config.toml
num_hidden_layers = 9
hidden_size = 640
n_experts = 48
experts_per_token = 2
d_expert = 192
d_shared_expert = 0
hidden_act = "swiglu"
moe_layers = [0, 1, 2, 3, 4, 5, 6, 7, 8]
router_score = "softmax"
normalize_top_k = true
routed_scale = 1.5
balance_loss = 0.0139
balance_bias = false
router_bias = true
n_groups = 4
groups_per_token = 3
init_std_router = 0.0149
lr_router = 0.000475
num_attention_heads = 5
num_key_value_heads = 1
head_dim = 128
vocab_size = 16797
norm = "rmsnorm"
norm_place = "pre"
norm_eps = 1e-06
positions = "rope"
rope_theta = 11600.0
rope_fraction = 0.75
qk_norm = false
attn_scale = 0.0884
tie_word_embeddings = false
parallel_block = false
extras = ["capped logits"]
init = "trunc"
init_std_qkv = 0.0271
init_std_o = 0.0
init_std_up = 0.0271
init_std_down = 0.0
optimizer = "muon_variant"
learning_rate = 0.00778
lr_mult_o = 2.0
beta1 = 0.93
lr_head = 0.00699
max_grad_norm = 1.0
warmup_steps = 200
schedule = "wsd"
decay_fraction = 0.933
decay_shape = "cos"
final_lr_fraction = 0.1
batch_tokens = 131072
max_seq_len = 1024
doc_mask = false
train_tokens = 1495000000
max_steps = 11406
dataset = "wikipedia_en"
Below are experts of layer 3 (counted from 0) of a mixture-of-experts language model. Rows are named router (the router's row for the expert), gate (a neuron's input weights, with its number), up (a neuron's input weights, with its number) and show model dimensions 128-255. Each number is 50 + 12 x the weight over its row's rms, rounded and kept within 0 to 99.
Before each expert's rows: a language model's description of what the expert responds to. This comes from a sample of Wikipedia text that the model never trained on.

# expert 16
It responds to: Narrative verbs and linking words after a subject or auxiliary, such as to, from, took, would, began, moved, in biographies and sports recaps.
router:46 64 44 57 52 47 42 58 76 54 56 40 52 33 31 44 66 42 56 42 47 65 44 44 32 47 55 46 69 57 53 61 37 55 46 55 73 39 41 71 46 41 45 70 61 37 55 71 49 71 36 53 61 46 54 60 50 48 45 62 56 43 33 53 40 41 70 46 29 42 56 50 46 45 75 39 39 40 58 59 53 72 44 53 39 59 41 60 48 56 52 80 55 57 37 58 56 61 53 48 67 56 55 56 57 58 56 56 67 68 53 29 56 61 55 22 59 35 54 53 30 37 46 44 34 62 63 70
gate0:49 39 40 68 58 58 53 34 51 41 55 42 68 39 62 52 74 47 58 40 26 45 43 39 49 77 57 48 47 57 45 43 62 42 55 40 69 25 55 66 55 36 66 32 49 51 48 42 60 45 47 45 36 46 50 54 70 55 64 42 45 33 25 69 50 56 15 48 32 47 71 60 43 29 45 46 73 50 66 39 42 39 46 52 49 39 47 52 65 58 48 74 62 50 20 29 60 46 48 52 59 40 27 60 51 42 43 54 51 47 37 44 49 77 49 58 27 39 47 44 58 33 59 58 47 69 64 35
up0:37 46 54 63 51 64 40 50 38 63 56 57 43 80 36 45 48 54 75 50 39 64 45 52 58 56 48 54 52 28 53 43 67 56 39 36 69 69 31 57 38 35 67 46 42 64 77 46 48 65 69 34 50 53 64 55 53 38 53 58 58 45 29 46 55 57 35 57 48 62 44 49 70 67 59 22 57 44 40 28 46 45 56 47 58 45 34 54 40 32 50 36 40 54 65 42 54 43 59 52 53 61 36 65 54 49 54 28 52 39 56 57 28 61 56 58 53 45 43 55 44 36 53 48 48 57 49 44

# expert 14
It responds to: Hyphens opening lines in infobox-style lists such as "- Occupations:", plus en dashes in scores (2–1) and compound hyphens (left-wing).
router:29 49 37 23 66 57 53 39 52 41 71 57 43 62 49 56 46 54 48 39 50 59 50 62 70 56 55 48 69 52 48 64 65 28 37 56 58 33 49 49 43 36 52 44 65 72 57 61 35 26 34 60 35 38 36 46 71 59 47 60 40 53 48 45 68 44 58 51 50 64 60 51 45 58 65 47 46 71 70 35 39 30 59 52 30 53 58 43 58 43 48 41 47 58 32 53 49 66 43 49 45 43 52 78 68 37 49 34 56 26 43 45 52 51 48 39 47 60 37 50 48 51 52 51 66 64 48 46
gate0:28 34 48 50 53 67 35 48 50 34 48 51 44 47 65 54 65 58 52 54 67 48 45 41 48 34 43 69 49 43 53 66 78 60 59 43 68 42 44 75 62 66 60 36 64 50 49 53 52 52 45 65 44 48 56 51 38 41 48 75 65 36 58 39 56 38 34 55 44 40 55 39 46 53 48 42 63 49 66 43 60 62 28 27 34 38 35 71 50 60 41 51 51 56 33 57 38 47 60 40 60 48 63 63 57 39 46 55 39 85 46 69 37 51 31 66 47 58 63 44 31 38 21 58 64 38 37 41
up0:56 44 36 69 22 57 49 66 41 37 38 60 41 62 49 40 47 36 59 55 41 69 56 42 57 55 36 30 43 62 54 51 62 65 59 49 68 32 57 72 50 59 33 39 53 66 62 54 50 54 66 63 49 43 57 51 29 73 80 55 59 51 45 41 59 42 45 69 12 53 52 41 48 44 68 50 49 65 59 44 35 46 44 37 46 46 53 60 43 76 71 41 46 57 29 60 72 50 67 65 59 56 59 43 53 45 35 40 52 67 63 73 58 63 49 48 50 62 72 51 64 26 49 66 48 38 55 66

# expert 28
It responds to: Middle pieces of proper names and compounds, mostly after a first syllable, such as Ad-el-bert, Lind-en, Glen-av-on, Mared-udd, plus standalone up and I.
router:53 60 36 24 70 47 61 28 43 39 45 38 48 63 32 44 34 46 25 58 33 63 53 43 62 52 41 53 54 41 61 63 55 45 53 54 30 51 45 50 47 48 35 57 65 55 57 55 49 36 65 45 40 46 33 46 40 61 34 68 22 49 18 77 55 41 72 51 39 59 61 34 36 30 53 42 59 56 64 65 49 53 43 65 44 66 67 45 54 51 60 45 55 43 51 55 67 51 45 34 45 44 54 60 47 50 47 52 62 34 36 38 46 33 37 47 42 30 44 47 21 40 65 49 49 50 23 42
gate0:39 42 61 61 72 48 58 30 63 66 66 60 52 38 23 41 56 45 28 78 54 42 36 55 53 46 83 30 57 54 50 58 49 34 60 62 43 54 54 75 48 59 60 31 57 51 34 33 40 51 54 44 46 64 57 48 44 62 40 58 51 46 44 44 79 52 59 29 71 62 47 50 46 69 60 53 51 59 59 58 56 51 44 66 74 54 39 54 46 72 55 43 36 43 67 48 40 55 42 37 32 36 54 63 31 39 51 60 46 53 44 47 50 33 60 63 55 44 66 44 41 52 40 65 29 30 44 55
up0:60 69 65 52 42 39 24 79 50 57 54 61 55 34 49 42 78 39 35 49 45 47 43 55 64 56 49 67 59 61 39 46 58 47 51 51 58 34 33 42 45 18 42 43 52 55 59 78 41 51 71 52 62 55 60 67 31 55 52 38 63 61 49 57 36 38 41 54 46 43 51 62 34 36 67 54 40 54 47 47 50 40 32 62 54 32 61 66 51 44 64 31 54 32 53 46 56 57 47 74 67 37 33 45 49 61 46 33 64 36 44 32 47 51 34 74 33 60 37 42 40 51 43 37 62 57 71 36